Weights of a small mixture-of-experts language model, trained from scratch on English Wikipedia.
Training: 565M tokens, 2664 steps.
Below are experts of layer 6 (counted from 0) of a mixture-of-experts language model. Rows are named router (the router's row for the expert), up (a neuron's input weights, with its number), down (a neuron's output weights, with its number) and show model dimensions 128-191. Each number is 128 + 24 x the weight over its row's rms, rounded and kept within 0 to 255. Numbers have three digits each.
Before each expert's rows: a language model's description of what the expert responds to; "comes after" lists some tokens at least twice as common just before its tokens as in all text. This comes from a sample of Wikipedia text that the model never trained on. Tokens count by the router's weight.

# expert 17
Description: Articles and determiners
comes after: " of", " a", " in", " with", "'", " is"
router:125128117077118112130173147185137130128132148131056112129119136145127104117103116152147118109144129139117123105132108120082135129135137132136099148118130179113157102155135113162118157143143134
up0:123143112124129122125130095126133162153142144119151111087120119096136127156143161134139151146124144114111151094141144112099108163135122118150144113155078137152127125140135113090120139096161083
down0:147103117103163170085143151077139189116096139122127140131148134102142132146104137109171110099140067126154097135135090131084122150123126093132155133134139126142147070115139135131088159133136125
up1:060087124083132156095156126158121120140120103122109089135081168122113160145080147136124109107130127042156163143118132115105081166149148173096130127064195101116148169132140127131090116123143098
down1:140108124084165117169091109158148141170174119124118105149177132115134124086115133154185142114159129152149094070148108085179122134150102141099115154124095170135170159122120107137110137120152111
up2:105109123095135116134158140174133134135141097074102138107132103099181148135141111173122118148126109132142101100089134134141095130107150168132093138149141113122164169163096144076105132152159135
down2:119186139111143124109155071133120163126132127127086128138151109106081132082128069119102137121122110098137144095118128097154135121115139156084116124102099122105120120142142127129143083158117109
up3:098158142163120111115119143120144185148101117181139090126085116148167117121165182093126126093163138117131064152151127133166133088108122089174124134154112165114123172136111115088149163133172128
down3:119094118106176096116148094154153133139127099106159121135122127122127079113114142118152122153119125159140141104150145125130127171124135185152143134091130129148148167127187135167106176137131145
up4:160114093119135115123113161136088130132154111120082123103134158115154084100137129137190153120183105131133119102121145151135104131141133149136157132145162128134111139156101105114103174147164090
down4:152154189172127098132128096101131148098102108145117137122142110174109106147124113119155152153141117091166148118128119105074117123141108155112150107153124122065112139115143092111102121180082145
up5:114084137143150113123141164127143162120138115106110097170128147132132146147127144083147128147137118177138071123140155139153122125132128086131126140108146104116133098137092099156096152123132150
down5:107100130118147157121191139128107113108086085100130145118122131130110116114157121140119147162121096109138111161139151154138125137115109092054134110131110156130095125149152155151130120097112105
up6:151102167121119182110142165144149106091090109105153081188103109131122098166110125146144144113158106130127129122088161164136117158081105088129170153146112117096117130109135118145132137139120109
down6:118118098119134108135105094128168072153141112106123124129144140103116100090142112158175099093115115124122179117119122136144141147116103123144086124159118150131116122128131151135136155106124112
up7:131105104112121123130139114155167103160164143133119122139129167129138133164128140106080101172105123109127147134122156150125113128126094142105123135123157109082139168129124127138133193134134113
down7:129139118141122148136116108109119104148120129144157127157087119161165130132130145137121088169099150166152111119168124086108151160099108090101102126146147164148116101135166165166118147127117116
up8:147139126113110131129156152113127090131112134157134146116156104176134126106158104112135088156171111156132157136124075131108089153142153115132132185056137149163108119105150113165120135141178193
down8:144122137157123143144132135122087087142082129145100136130122123147137107161111159161138112122116145126123121122106136118121149137130140116137099107150111109133136143131121093074075120140162088
up9:162133095149120158097141069141151134116101127121105138130152123141114118130139121187119119105070096077112185159167115094115128161147129090123164105148182088134139104104131138103126133138090141
down9:181089172113160090114121193103152120167130135111145082108123102058151149151134151086130149139147146122122120093117099133153115121168127089162092154171118097090118139130128124137151126162125150
up10:130091116131133143124115113142094147107133127114115123146123116115129107101077129155124088112132154117133110152069128160137134110072120105157155114138124127100117129102105130124115173135132163
down10:136132140124078185122152087119140124143115158132169106120111121121081103119153107140124122109126067117079141123137149150122155125143123135109147115135161156100104083153126108125179115064096120
up11:163127108101107104103119148140131140111139087098144130145178129143132122164161125134098140137140131114109153108118108147160176137154180124133120134121147146137141146123118113111138114149130165
down11:112126128170120091154178115092109114094141132106157129107118132118126118114103112139157123108136143127133126127116146129125105169131136114114146152145154144112149104115154138110093111101176168
up12:130131100105120127132143125134121121151082121124042163112108159096099116146134097069186098157149130129129109113120137148091130118119105071101124116149133118126150170113170087181152065111098158
down12:112145128118159117194143152156131099112138108156147119094139136145093122121153101103138091124156134129113155133121127116116130157105155106141119138087106127163124140114100158144178125121100082
up13:111121126177134152146170124132145122104151142141113152140137094094097133091132145116116159127183125082134127148176172125146154122137096094162109125158130108168159159114129159131131108135129139
down13:133135150151124143077099126115145134137140099104137112166145131169121177150132113115130135135117181107047146144139129143105136161158149111119110110082091142129149107186084155116123124126134124
up14:155123130111154161116098117125120132164108143134121143101145145108118122113109135130106101150123130181096161111141156143088099170154176113121141160106136094156083133094125137166137131150152077
down14:106101105140127141121110119089099126162103103172129186114124135174177082153125121126151159177149133187145151171176097123148117151134160131132163133123129135132112106110136149148148150214124114
up15:107106173127122152141148131124161104115133145125145178122118137088124098086115154135108104102137119124121144157125153126085122122152143106059129120134163115112102182131083129142142108117163165
down15:125144166154131131133140133115166113110169170101100116112112107130159143152120146113172155144150140109068155144104137124082131138125184153111134134157095073107131124151121147134187110133103152
up16:155100152121127130118098128172128132135130065126133142139149148168141162091125145082162113150127134113123139183139119118112075135128111071115148099131142137138118130126129138099093167145153141
down16:112151120128146118095143162136171170137110158143104110112106109151135131142130139097090138135108118104165145079129124148156149106117118149096139139126136140083103143095133109126115123182119144
up17:121107145120143151109106190132110113107108130095170161146138125079123176130122110146114145137126133113162160105137102120169096106118139107151127148117131133113151130150126069186126137143174124
down17:172137138116118140122098115122159091094152138113112143131130153095085112095134134109123091082110101086162147109130104165140111125173093107107132132146109118132129133033141139149194141155112116
up18:152131152097138134115178149074160121121124124106092149135122136120100181136166092110127115129136130084132133117152074143158137124177134125129104138150163095113148107175122135175168190103123131
down18:124152096132128131108172164136150105141111107090127120121154156117139122123142141134154141135164123131108109081115099131104110106132142104093129172140166130109102136160121116130193093119120113
up19:130132147120103123180141164111101163111121115108098136099140111132103133122146120119079103137142144105123114137120134137157096136120115113079100132163099161139160105101072120065090108140106130
down19:110120140140148134128153148147134123127145107134100107169101126165125118120110132092111090142147099209082126152134160109176139130127118154128134125164120117173092099107138108162138121118147152
up20:118108122126126150128157124124100109162120106157125152123156132119153137131094095130117123145120165139117178096175151141139129146094118118082112137128125168114103111060128169089127138130056091
down20:124094132071147117118085121159126147131160148126136132119113160113095114100103134130158125160145111177145129142150123136097119129079134108126139118135118150106167104128100109125139108113186094
up21:112097143165142162103121124189134138123167131160126097097129119135145097106152179139126141145116135105133113115096120114152138134112109132166130170117121101103118146129082106136090076114136159
down21:105129123148144138132120160118108120125135121138131131135135159171164118153113144115134118137149172107129122127144112142102140165145147140117132135123084115146143129126154127145136146110127129
up22:098120115132080156184132135125094133111143121128159123124121167129163114096140132151134133114107113102171137114123157132087150146178190135137145083105165120126142130165104133140101108117132159
down22:143150118154069132104109151070144130128098154102118131124106141119131078115142131122134152127176102147145123138134152140121113103098154108138107084100154120143093142139114162130115130133090103
up23:136104112105138127144143113157133105167164111154166168122188150119126121131119138145130146128142119092121118107130103124134132137139096133130102132162105128129094123123104150143135134136166135
down23:110139093123121118118091123111126123158121125112142140129149159122128106139153176093072158125155108128134166116131132110090113106112143096108138130099066077133126156127147160131108106101117094
up24:145107099088121150079152114112131088184124136135110144139163129116137117129089093151103090124145131113160099122120151083123161131123126107151161153148112108140138119120130132152109144125108125
down24:174103101124116121124123129086120138159117116113090112156095153171091169086150094151118102136118173111163117114115118130122133166111089168135151109145154119163160157124142154124090122101144155
up25:106131162140096138123161152168150132097135097081143108130117123110098110149111143142116140131111102089075098103117137094135121086122100111138158147104121117129107124120095094107120096125107122
down25:137134113150144100093133153164132105140107129104134154151105123130126138183102135149133159158134131129136146129147098104102157124116158124162180148118123148159134123120095130132103122170156113
up26:177109094127151139134130178135136112164108134151134126134121095120123076116175122097136133101124128105102158116123137115138093170124103100127114144116155139136141145133142130106142156118115184
down26:129123138122110142102117090063153131132121128095121155093164137137092128127135125144144094118132147142117107147119108135148067124152108105133063187100104148139187153145135120141130146126147142
up27:158113111114100096110153107170113134088143147134082141121146127144151101129139113145124155094133131130141193144125139147115148131181138126166119136114142126142122088134096113120130135151120171
down27:134092120120109135104144115166155089097138117129144109134142130146104142150095106113107185124146146085138118149122129146101111127106143130147117128144127136135097108092101095131114150140142113
up28:114130170106122100139133120153091124116099124150151124146103113158137157143118126124122117105124134173092148111114103117113129147130116143123135181071162131123171101104126133140128121131141134
down28:125126104168106157140129178147077144100111178115124087119146151082091144155142101131144133151144113164118158158147097121162144108167048099133176113145128096154115074115150152130149132129125115
up29:084103110134143139138157121106123119155094128158135110146125129157125126116128123173127100138093131086146140141145161145146129177113175166135131134105131136076139132150102094105102145140129139
down29:122113153118085143107106133131121077121147109141124107145084183105151099142151104172118123166117094120139135102113138130157143165127134117153101104115115147126138107131137131166084134103129160
up30:150112117108163161116122109155117130158090113102116124111175118126121134074119115148109160089146116145134134119138156108119099128118165148112152133178149105166100115121100111120141087135175121
down30:131099137152121118137073130139107092138109159126073098121087158115159131134101148095129124145153136125161145119115103149151135145116127152130112144110173157129118077160118139097152130154119110
up31:069153107120118070127151130130098139141124125133127157157127114141110130110127138090149146158124147144143143144073147139138153146137141184098162125103106084140149148177112154120107135115112112
down31:152130108108086114141140118094132073122099111111141145154104104119071108089130119145105123134126121192119129126124156166132108140125125125134182162117148113157141178130118171126121137127117137
up32:166124123096136130089161144166131100150126149116115070140105160135168149042118125140115138095124128159156165145115137140128143142097141106117130135131118117141135185109094160142101133133105122
down32:108145160096138110121109121154109182150155142168076115124122083151186139112121113095087078098109110135124134148131150102140118106075157147111118156124155146116121154165160107109121139095121136

# expert 14
Description: List and table separators
comes after: "\n", " Website", " Title", " Team", " Votes", " Score"
router:119122138153085162111129092110159157152137125111140118139135084167137096107149126092113172147147107132170129119113110069155106103172127090176139167127131128099141109109115135117153144148133134
up4:113119071159112133107155177137114135160179124088119064082131129141163139106100150167142127130081135114138133115151125139111112128147134096120159085128116172160152122068103150145182163142135137
down4:135158140172156116127140126190107083130116130132126080141156157146147143136162151131131118120114100137119131091133063123097158121108128115124097138154067131155121099148112134115172184146098115
up5:123110156119154153113141102100119118134105129123095122142128102123138136135098131169161109100113152111124166126158103131139138110128070167070124096133120156116108105152129121118115126115107173
down5:137111074147091134097156133141076127163118107130158107093070139148119165155101145161104174084107114122087140134159109147124155163129146109137133126118142120107129139089144103150102122110156174
up6:100143178112136164109162115073125153134120169118126139069117137123132144168138115135125124137135144103114168078063148147163130124135120125103105149098106115147144135150076121155172135141131144
down6:101100149150151174143117117137135133132103152106127128081191101190092128111113135168115117142141136115125135132129142150138154168120156131126141132120123120147114147112139112129109087119150182
up7:115112092143110129148127103099153141165115104107119163132120136092149133122147107129115092163151110099133163079145145140075133113139145112149129107131127096170116172115129129107142106133133142
down7:123102129127143148128136129065071180140159157124122113119123147150150078133110076156161145077126137121143148149110163106132135173161107149130134136118099138130134157115125084126105161144129118
up8:119128108117098079136144087142183140119103109111172094091127121106151089132139160113148147111108096136127073130150158094094069126118110098139111123150113137162158124099118127100139155184156130
down8:094119108093121109092125152129131135149127156122105141105176145137151138127103130155138120074115138123147117134141099118122127150124136146122141120134142134160134132132158126113145145135132141
up9:139160115145099088121147127108096111106164100074129166147130087097142156132142108104161138094131105148126124187158124123148124106115121080117166154124157118149107105102141118114151106140160109
down9:187144093149151099173140109153135140133173148103118134122091089066120104123113164171124136167132134083161113117043131129144156125120175149107119142133132150109156136128112133081137132103121121
up10:118141132142101130157099121137131123152153168138104111149124125157142115141098142111113114106159103125103123117139165141115134182126162135136128101108134162134137154127139115139171112140096078
down10:140135161118124134141148110157106154115135149114140128136093153135141102119115123177127132133077166115107147100098136132153111075142140132099127129125119125121115133057077119136135125158116096
up11:122107120141098099114108104113118142107140064129123090108128154110115133131108114156070177090152147098145101160126130146126112124090158134106166127108119161163137150124100119135120117102121147
down11:136145125111146155067105178134135104117133119175128146188114133150143120125152150129191151158130118107170113139079130101155162123112151147127146100105159125139097124151115118116130183134174124
up12:094134161131125130145132145117122170130122162163089111185136089100114102095113147149134127131151151168122158147092083115107091104097119105140167121131157143116048101116156078139099121168081180
down12:100147115163125118143128154067095098134131149110100115164140105135118129125151104096092148135151155161170122146147134114134125148121159129126082151095144127092073117112120132081144129115145128
up13:145121151102144141131133137157146143157157092112147126154154057126133147096087135124108152094160107139126125133083118134119134165146131102137146129166114119111164156157144136115096152142139114
down13:134116121164167146157127154115126134118112113071111139126120146129119090132113128093166129113179140123152091104145141149182155120120138104100134131152166159071143141165154126152155088121115118
up14:110103111105155159159113133163117140163128134084148123115134108135096118148122139123151126131090135093167116115121112114140142115140074144126116141111124109119079130149153116132098146115171129
down14:139115117123100151120133134122158142117157090103113088091174109141086122077143138115155078147120079088165115120098091108166150120141158125177129076138087148122128111131175144108111091114124113
up15:072150126155168115137109163095100145151118122120127129146135160112111137097143153141105121176072111108131119127141142057147106170147126124138152074138136140125137163153130114113122108095108118
down15:056109157115108143163150158115132085141116148108135125105116116126129114129128097078153151111101140134142098134154147104110129119090127112094112127102140104133119119091179123157132119111144152
up16:121111112103144095074091169126113152137109080135134120087125138087142135146131141109111141143150160083119095121134124157092151124181091150105114172130113077133095099122153117126134132157116112
down16:147171143159152119104124076148144151135150181087156138160156169151149157145144188091132126137148130125160131112118116090158155134103134132126114155127104140176140109118119164124138141118155133
up17:121157129132144126143133089148171113104115105176132136147131110113162101127123114149087131104113127103125088163101108085139126109123105172123097140112186116128117116154136105140098102134114134
down17:155106193170099158142140143137100116148140147153119122096171108123117155115131132093089098159157129137125092113147117134130118101136091113116176122101104144116104119136108094133111180124152112
up18:164117109122077093160106068120131126121162117116116122161120127099097125140138099149174160104128112143175144127101144111138125101138151138116167125205072127109155169117155117110105111105135123
down18:136144158150102117108139136147143107115094125105122144099119135175126127153168133116109123111093137130149110109125148131147165083137111129126096136114143106135102156146086117124131118148120112
up19:110114130112152117150114105148156169140131106134108142137156126103110124167115138118133124142115143105136111140117120143116113145093109144117093120080130101100120127169139101106119106160071119
down19:099173149134120139112110103110097118170110151136117119161103114110111127113151120159102129110182109114121112155120115151148102125133147139136147141147118113124153110109239114124096129126137138
up20:110108154181075109083103158084142130150102138113119081159105120127140127133117086138167145122140107134129137171152154130163142121099120137027168084122165088084105122119147132140150135106130144
down20:102138099147094117191141133146111124093145163116112096159135143118157105116122092084098072129102127106127164125122095130138124142109153121045102121141166113107110163145155081110151137117115127
up21:181118126109138123140098111117151152116149156166102107071126085144136123091125111147152093120115109164155115160118158141158160114126135147095128118101207088134125072125074087109127138142144129
down21:112090144121152129124142152127163108104117175089144133130096140057105128167123137131108112158137191155161136105110151109095116119140113145105141121081141128164114162120101144170104126113131105
up22:152115098151151136136123129139130110139106109139073160096108096105136136108098136120165123137123154108121114089092102140160143090166154161147137103159113101133138134123150124116147161147122171
down22:080114129098166099139121119097111092152150125136082134177113140147152117092134163129111156094138147099108137150136129141183134132149136128140091188140155143141099143076132128140126147103168106
up23:134103077113117096160166134124144118129085111053125116101131156174103110125143128115144126134138111133131136183127114133089109112089128133141089107096122147121131145114131155105139200092113151
down23:098114141167124125161154141105056144141150113143142122130131109113111189186131138101153137105108125129093120144114090108139149124131116142143157126157132122120135141184103117157136132145127102
up24:125104118109090137148128123102098150151099065121093103123110165091120156135160115136136173116125103153160101124140109154107134137146159116116106085147092102098112098125104123134082112089134118
down24:141157147143104115090113122129124171156136152123121132130153129136139089144128125148113134123095103115070119157150120156093129102152121138154115149137131149143134092112147116108095139103160142
up25:089192134131100157124097146104097101165133110154147148148144169127110145120169148155156113134145116092127111084116147125134131088127149139179143162115125167115131155143146134123119151133145117
down25:116155090122145133114155192153169100098137104056114139141147157113124093081140130099119105145130147123100154109098117164119117143109086140137127123117105142124135149102122091146136102113128127
up26:077130143146141132133139147152094103110162114124100122131086135113152162135114121131155124144107142170116151143162111098144132119091110144152130176107132099158097098150123142165117181163077103
down26:133148103116122155148111148161193138149085098139161146135159180113153128135113134138131110132105138138124102105157116112127145161137133184128127132126151168124139145109173139133085134138078148
up27:154158110153163096106124160128167144122148107105127134109111113111116137091130142159161131116120126144134145145096119117083089116095095065142171081118138087095126145091131135186110138144135103
down27:131129059157112117110127156143086127144168090138120154116072184123104156136124138143123083140179106138160155105114097079122109141121112159129083162148135104095092115160106107148086137130058137
up28:148107126158143102148119158083165096099111144142100140157130095131086142080086155135107145119105126136159113170137110117131169115167099166118112133138172173122115115119158107133104129162115114
down28:128103128103132088086150103148155073125131112123137126147142115100124133134159114100112158164120118095114114129126120125159165113165095144132141169148135129143125118187175102154156174120086101
up29:111106102089120162122099143129151107132114120105100172155140165153139100108145107130113166169143130142178093119109124106141118120153053134143099153100176115112162116108116115142106145110144129
down29:086165141075152144150128100092104160145124166179120094136133132126147128117160175091157169159115139127117083108153094127122089187130116131127102143159106135142136099097117091126183123147142096
up30:081192126108149133110102104202154170131107100112135118104100145130087101093129118160127137096119104143135153160128104114138108125111137158118092106137112123125159124072140121147098127153128124
down30:144120131134105071101135140086136131147135094115124082134112128188122109134154101099170133171142076157139146166098149145125120161131084125166146143152070138141151098101120130144140131065114146
up31:152137129149103142098093159156150099128055100111118128134117103126096113113148092125145117161125152095131107161125140133124179097137149144149128165141136152090156159110129097116143136143120096
down31:135129149117159077131103142087085099128115109122087099136134114108171153116132128074144123075080151106134085100153161152126130149135134134115121142139118153138114157085100091102146123125107157
up32:128131151124143111132131083189168179122107155115157102132109135131116132117185103116171146107119148118135150108128112157116171131138091137102142132115127182149201106116131085175125146117161124
down32:137112102161126121099173093101173124176152149137089114103129135119105179171117157141070161114090083144146101161136120096140104127171148127080110085155109169151163141154138103123137118139129116
up33:163111119115173115179088151153116140176144181145095132142136150111148113157124116148111145084151139092125095161090170105127125139110110120147133088115193163150139123139103099130150120133135156
down33:142150099132082120153143111076169157150141107099128097116143151189100123099126145154112085114102131144105150092122145126105086144176114131159155106125135114125100116149121097123128118118161057
up34:093128124169110125089085109148117095153106116153179081112093107149136098116124101142153099138129113140115110162139179144122146099140133060154129145157126120120187114115104137094138151088141134
down34:162116147135128130133154106100145143091141076126161118121123124159138129129128136113134134138097173152145154137147108165109153133146140115144160083119130148142110135177079117099106138170126149
up35:104145129140119058115124127143131127141141134111163116083068124144147114139092155142102123167154131106173128097121148105128074178143158115142105083148167084157108139139109141125129124123113101
down35:135135091139110181147142115150120103148120110155111117151101110113080143147142122144139116183200151122104140103211144117069123115124104099105123107162122145134131185129101115139097104167096130
up36:111135122139119117144100149140154104132145106141122118132115142140160150143138150130123122130157119154132125120125101087162114111167144153153155109165158122151146106109129101148138167159067164
down36:128143126160117143089086182140116106134126133113170119112115164113078131110164159116122136100164112181137104123072123176083080118089116150140166107109131083068102121117111130125130115146104170

# expert 7
Description: Table cell separators
comes after: " ", ")", "N", " —", " 0", " JPL"
router:143118112140132127134143148128150117117096158145151144138143119107169100113127138101126116128155153146125149126113150125155117124116140157144147103152126141080117123123119095148114126130189127
up4:126137156128146169109135118118130127127160104082123108121103150141106123129156125145141138146129161130117113149152112146130157139080129156123141101150088136155185137083119135162133139142134166
down4:174127098114134099153114167106135124134159170165124132149167148129121141154115150172122141111128134149120148143123082162145141109123149131154118128126111174113131101118147132105115147120149102
up5:152179117155191116119146135105105112125150130154135160132125133133122112130147155164126121135171140102124100127093187131151113160138121125105182084150125132090112081129095198095142130140118166
down5:111140151139170175118193127091101128145100115091113108118167137122137149129136119123119126123113125120115180182159115098089089141159149077119112109186097089136123122099127122135096120144138139
up6:115109148101121147134159150104123172142152150115097151132128133119109090098142157125098168101121135117164155125155136125156156197142148132154188115101134174145122131123104108133121150118149125
down6:120128138122143146134147098100135131133143143131125124124136141115136145152154160127178126090131113108177147173106105121115134074107115141127097098136177107144104109147110112119146100118096106
up7:128137108122102136109153086218157086106107148159102148153151114132104163146102158114103093124107131130141140145143107119125109131140145054177124094167108155126117137071152150169103102130118099
down7:131133089099143132075140131158124094125136147159149088153184117118127116141089142110116133128103128151112124116161122142143102150145142149145146086108140116092127124116169092157114111127140122
up8:121143140129130084153127110107099125110141139123117132129122181117099051105107163164133135102119165190112124096109103112175103137093118094143142152123106100113156118155077118144103143140126127
down8:134133079103162155132077109192099112128130114142130119162129121123154134120120141138107148174110098119140079143124141118142157153152113158116107117130109163109121157088149141113149147094143159
up9:171186104148160135148105115105117131115115116138105103120129126112125149120158088113121155104101111145105106101151151127101148065114136115149165102142101081138140135168122127130117132142120121
down9:133154128176142152143151123130144110144094188099110127088136158182146119134158105103124109134088099146107108144092112122102151134134146121088114141101145106121142116117128097087128138140093069
up10:119138156135084166116119111184120110135097148132088111122128087147133139131074087106132141117144112116125113162111159115144142148124107092156158167110095157101114152125102142091144180126108139
down10:126145085191121164111121129159146129100123081112126163110123141072122128148086125119112132141124121133148139135123110116149120174125124169134126112158125111114113123154122139146091120139120122
up11:119143170151088150119130102134137138099091141120145108106123117118108107159093142122170158122135103127107152097130174153105091157119140138092093130132109116148160111163157139099131152106155187
down11:117116095113168140065106152194127140102153149082093132148086130153165129127088124083115138124115155091133149131108113101096147116180114121142176122146158162111096178147118103110130095134122103
up12:123116144115169121137140127142095127121109139106125115130155088160112121093084123161142060146126127095115145147153119188167119148125140131192185118171092099154160117130144155114160147097161151
down12:108124149112135142117119151106073122150160149156079142128118090121060179133148110108105122125130115124126137112143074115161106126130152160093170133094143103097158105157125147098123112146128152
up13:062097147142169152107063125131133136122120112121154146139147112101159127099139181112095148156156121154151169152098152147120133119126093129128159156150150135125143117117108150100134107122114139
down13:102161163140144119134145175146094153116119104125116106180134145122093113126115125088163134105118145088084120083154155151124108143105104162102183145116117124133176139139132158120136117094114096
up14:150137134122145106125120063123124134129130146109158153063124138103128166136134121163106161142089156106177121116106105121155074146140133139184138160138122101154125092122132149151147079130120110
down14:163081162141107100134168067131161125121132131125159134085165129124093106123094149161123167133175101142119101114104158126091153144153165094080115132162170128111185145139110161160107123082179126
up15:119135136125095103148155102163133122088079128115161154128088113111130113115130128163156135141129144110133114108149160141112113139141096125140126082132151116094126119175136123129119111134143115
down15:150099142134115101125109126165127072149146132125151112151153109154158200139107126124155151146133135128116142111130123122118113154074144147114138157092133147116169105118172162141120126098106138
up16:114138135156153107114121187105129138145120116144152132124129125138126094144171099155165125114105118126129167161129141162101152160178116135089121128122103106087151129142125091099159137138131139
down16:172147121128099118093147110139107118163097085150139109143065149137117142169126096117132111109105110163127142146094093122100122173069144104122138132137166180119122149120131177095117135154117139
up17:104121122106123110102112175120133148137178064103135103114106127097129135119133127120147105132134138130070085080083175125138091147077099137095155134146133171088160130145128098097116131117174171
down17:139154175144110130114124096087100100120146146135102123162136110151120112135116121127132133086115139129136125121150114103130112065154126134101102124141087117087142127175124136145109143117131121
up18:123168135129123172115117113150093126109110105165135125164118137116161167159129145114104114132128144122181104106120136144195101116084116114176130119086142113125111144085115129094127119144109118
down18:161134110075116145105106129089099080121135155106137134121104095125112117133123133072116148148131145160119158144146119157124103114134099137136103112153124150131120099137109151157103132090104096
up19:127116102142099146123093120090141144096087135129099144136110153124133174139102132125129128091147100119124125127145181134115131153124140125142125114124108133141134147115105079117126168144132133
down19:123145125108144171121168174097080135127106097080125092123107145189061130138109107157110120150137162157146113098109098104068155143130131131130121139129141101148140150132155140066103122114122141
up20:103102126110111201105191108094119130135119125124107147134137140091146147171117101146118120135120140115132145157138116108139125125155145131098098080115163140138087091134114046131094144097155115
down20:115111092102099146093118144112146127145092137112101149148108120105101133135124070146130125138142140078186141093185158103120098116132091110146133175130131169142124144117118124139117116125128062
up21:134125135139158135105139140152101134093121083108138153096109122146157128089110149126132093109134139112119101134124161133147142096149122123111120146131166141104117109122165113155066112178107162
down21:156145144097111106151121150091160139116122137096129158129142130099148121107143119120148120151116110125129120136115123147132106097135118081149186123093139114136119134138077106092110114137085118
up22:117112109121142102141168104076129123135130151123145131153114146094097094123136134167151098144119118118101116131085172079123131120122150140111102082102144117136144112149120121125112108166125148
down22:126129155108142130108095119118098123129133092099097138120136121142156131107147133130167110090114122095189083141109153127086130092087159118114140125137080163157132140125155116164160131104111165
up23:120122086130100137128116127144102117153135118107117174181184142087119124114116133155141127125126136105103126155121125150162169155119131145128138105106142137148133106122161172108149161148123130
down23:154116130106131139126138120126113145126093107119134158094145185109124127121102154100108184154131135139144158128137131177159111134115137109138159124109082118118136104140121135178163131151147113
up24:112174140172110117137190152097083118141162165126114166140145083142146108143120130110083094094139121083114108128117134156111168095123091153124115123145138184121127136133152118130102127151127132
down24:187126128150133116126119075141133115117111111129128130122098130089147158148110125108148142155136108127113156129131110133129138111146146104189131127159132134093112100136099152131120126126163131
up25:129119093123100162115103127059080115101127091144107145083125095099135158151137091136106148155114068136147117142087119090154105140119114122152114147113144142092111153109120084098144111119112086
down25:120137129092126125101111096150123091136093156114154111107117164120107133106142143147154107168085117155125128146093123133117118185157112128136166153155189088134116098137107148156114133136091130
up26:151128124155121155146123112098121134124089124139172098167130118145141098146122116180143118110166123161108127131145138186064102155136093085162132130140131144112083126147149112114108149113106162
down26:124154147160138147129165128131184124126116152120140126158125141116133108126125143130133099137099156171134149167114106107116115127127122115115141099085132104101111080119177111104139139138142129
up27:119140127126096105120161092118145136158116158148096171153171107135147129117165183124154124108189152134122130107163152077127149109072092138080133119110131142122140080146110111111111108164132097
down27:105140109108167131142076141136125092117128149108133142113177139130155125122167118163113099130108108169095127139103139090092109128104156140067146139154127128126114132135118135107129161135122134
up28:129108141133126124121139134111156123115140116156106138172088193138127105195113127134104129126139121062119127140145125147109142134152088133087116130108164107111110129075112082116093148123136103
down28:123166140053078109136145157186134172150086130143130080093141125123124137111097121155132110116104113154132157129142118093111107152096104119131097120141128169123065142132125134109145116105109115
up29:142099124094132111115103141100142116103123108146117096125121172160133115116121134142132101140130210121112160117122128139202129107096130095138168107141145140173116135096091110139151106090104128
down29:117126119145125153133116115111098161105159109113111165114138121191161120114137137103081133148114098145157117126151155139113155119107142115142144119090135139100113132116143136154138150115128172
up30:131152191139150114158129099158101126080162125118108124119134114087146096146158089134156129123078136096139139133127106115117111124111109137145084135105133137120117136158154130120116106093129118
down30:119120143135163111123087128134106110112099145109111133120148130124185165138136151078103150132129104157127182105107148117131089112156148134150150157114143094164084140128132112138130173153054117
up31:143113110114070137127085106107132145144142128145145181136055114167135141100140134118124131112100124081074103174163131140136157112124182156131091137127181122096160152115118149149141114112142149
down31:155077101163154124110106144118099142127146142172099118151128111155097140151142130165148153151120165145143124110122103136098150132149106094144128137116128152108139159089126104094168109146154131
up32:109103112117109152168146107135126141168142136133086180129143136110157175107119154131131126104098094129107152121148131115072101096099138120121118121115120130131116141175102088152100129116098137
down32:088087113088151159115107097132105127131132135125147147104119119168166142114119109136106136139150118128119118144099153123175129132068131117132135110161134146145120111097124111121169103155142115
up33:154158116117149143142137170106108130130169136206125119121109103097108123103114117113146119147130129138175158092121100097144170155147097128090165135117171102165130143163116154117143141159122083
down33:134174130144114095136070156157116124097115156110105084125139165117111156144105088138126120148079161172111114103150124131120150113115093104140092147103148160125088144104141129116144145164124166
up34:098110194101101098137108113089137147078137075145069156114146116169140165171128127135121127123130125139106114136149137089102144123098117119123131061108115113137134161129142168101149118117135131
down34:101099102130106122145097120133130083093136118164132121131133136129119108092159129136161109145093097122154165088151106105111143097127154117097134115097131134166146151127139126072108141115163157
up35:132200116106107116125107104139147113151143124143101132133134123137123153123120146122122145136140178123133140162127173134143131150124126151114106114091145151131120101156072180143149141093126129
down35:123134113107116150155100113110079091110116099134125174139145165119122122154115096136135112132126117102129203193093148132147155133120130136082112147131126082123139111166152150142155134144155104
up36:147120130145130133115135124124138136074107132092154131082088170125112111140108150115128121102115129142124143154158141134132141120140165181148138133108110099123090135139127098116109115089143157
down36:125104052090102150161129170125130124130135142170138128085102119100126147145114101149135166106148140151140095085165127147153100099176142107164161174112090103137138141133150120105146119157138113